config.toml
experts_per_token = 2
d_expert = 160
d_shared_expert = 0
moe_layers = [0, 1, 2, 3, 4, 5, 6, 7]
balance_loss = 0.0127
balance_bias = false
router_z_loss = 0.001
router_bias = true
norm = "rmsnorm"
norm_eps = 1e-05
lr = 0.00497
beta1 = 0.95
grad_clip = 1.0
train_tokens = 329000000
Below are experts of layer 3 (counted from 0) of a mixture-of-experts language model. Rows are named router (the router's row for the expert) and show model dimensions 160-191. Each number is 128 + 32 x the weight over its row's rms, rounded and kept within 0 to 255.
After each expert's rows: a language model's description of what the expert responds to; "raises" lists some tokens whose logits its average output raises strongly, later layers aside. This comes from a sample of Wikipedia text that the model never trained on.

# expert 13
router [157 168  75  78  97  73  97 155 110 159 169  84 156 115 107 127 132 123  92 103 105 152  99 163 100  75 158 109 166 154  89  78]
Measurements and Thai text
raises: "stead", " housing", "made", "ancy", "ware", "tile"

# expert 32
router [165 142  81  77  99  89 103 151 101 159 161  88 152 145 129 101 124 125  87 109 110 151  82 165 103  71 161  97 167 153  90 110]
Name and word-final pieces
raises: "Demographics", "ő", "erry", "eau", "arian", "rift"

# expert 39
router [152 151  76  93  87  86 101 163 101 153 153  90 151 141 107  99 130 134  90 102 122 153  69 184 130  75 152 104 182 165  91 110]
Word-final name pieces
raises: "www", "ical", "ious", "ography", "eus", "ture"

# expert 44
router [163 155  69  85  97  82 101 157  99 159 166  95 171 133 102 106 136 129 114 113 120 163  99 175 114  79 166 104 168 170  91 104]
Mid-word name pieces
raises: " Wales", "ography", "ably", "ographic"

# expert 19
router [173 163  74  75  89  93  98 151  91 156 153  69 164 155 100 105 139 124  92  98 118 154  83 158 118  78 163  84 175 167 111  95]
Table pipes and numbers
raises: "footballer", "%)", " acres", "maid", "body", "www"

# expert 21
router [171 163  96  87  99  82  93 156 101 162 164  92 170 121 111 113 137 115 100 114 112 161  96 164  98  85 164 101 162 161 101  97]
Mixed content nouns
raises: "player", "akh", "craft", "κ", "dimensional", "hold"

# expert 3
router [169 163  93  91 102  83 102 161  95 178 169  91 165 126 103 127 126 113 113  99 110 153  79 177 123  80 156 103 158 170 100  98]
Ordinal th and mixed
raises: "0,000", "ois", "oph", "rich", "ika", "rd"

# expert 17
router [168 143  97  77 102 106 100 149  95 169 173  87 161 130  67 102 147 116 103  93 101 153  97 188  93  82 170 120 167 163  97 101]
Table cells and separators
raises: "rative", "ious", "abad", "imo", "ı", "repealed"

# expert 46
router [169 145  79  75  93 100  96 158 112 156 149  85 157 126  93 115 143 115 112  99  94 155  86 163 105  71 167 112 173 164  91 101]
Foreign name fragments
raises: " Majesty", "itude", " festivals", "ical", "inda", "city"

# expert 31
router [156 151  93  80 106 100 105 170 106 159 167  95 160 143 105 104 141 115 104 105 120 162  72 166 109  77 159  95 165 170  85 104]
Sentence ends, name pieces
raises: "rk", " Stadium", "ić", "ū", "ctor", "lio"

# expert 1
router [157 155  87  98  80  83 104 155 113 168 166  89 139 121 140 113 126 119  92 100 118 166  91 184  98  91 153 100 158 145 103  88]
Mixed word fragments
raises: "abad", "ification", " 5:00", " Coordinates", "ified", "ium"

# expert 27
router [176 159  96  95 105 101 102 164 104 176 162 100 166 152 131 108 128 122 103 116 101 162  97 183 135  76 167 108 144 162  96 107]
Results tables and Thai
raises: "www", "rative", "%)", "َ", "000", "ン"

# expert 29
router [161 158  81  91  98  84  99 150  94 153 175  90 153 134  83 109 126 146 108 105 107 159 100 176 125  68 166 103 157 163  85 118]
Quantifiers and modifiers
raises: "www", "---|---|---|---|", "ivity", "ب", "rative", "tica"

# expert 23
router [156 147 118 105  76 100  93 111 140 155 115 115 154 147 191 119 136  60 106 140 147 111 107 178 118 104 129  82 155 191 113 136]
Years and dates
raises: " |", ";", " (", ":", ",", "\n"

# expert 38
router [153 130 109 107  91 113 129 156  90 110 146 104 102 110 125 109 142 103  93 118 149 150 124 134 203 134 139 125 152 132  57 123]
Section heading words
raises: " |", " and", " ", ",", " in", " ("

# expert 4
router [171 171  95  81 103  85 117 153  91 156 164 101 157 138 104 109 129 121 110 106 135 170  95 159 102  95 171  96 172 164  88 106]
Subscripts and table numbers
raises: "www", "ibn", "dha", " anniversary", "km", "rist"

# expert 2
router [158 177  81  89  93  76 104 160 103 146 168 100 166 126  97 116 137 116  92 135 113 159 105 171 109  86 176 104 168 164  93 110]
Names and numbers mix
raises: " Islands", "rated", " Aviv"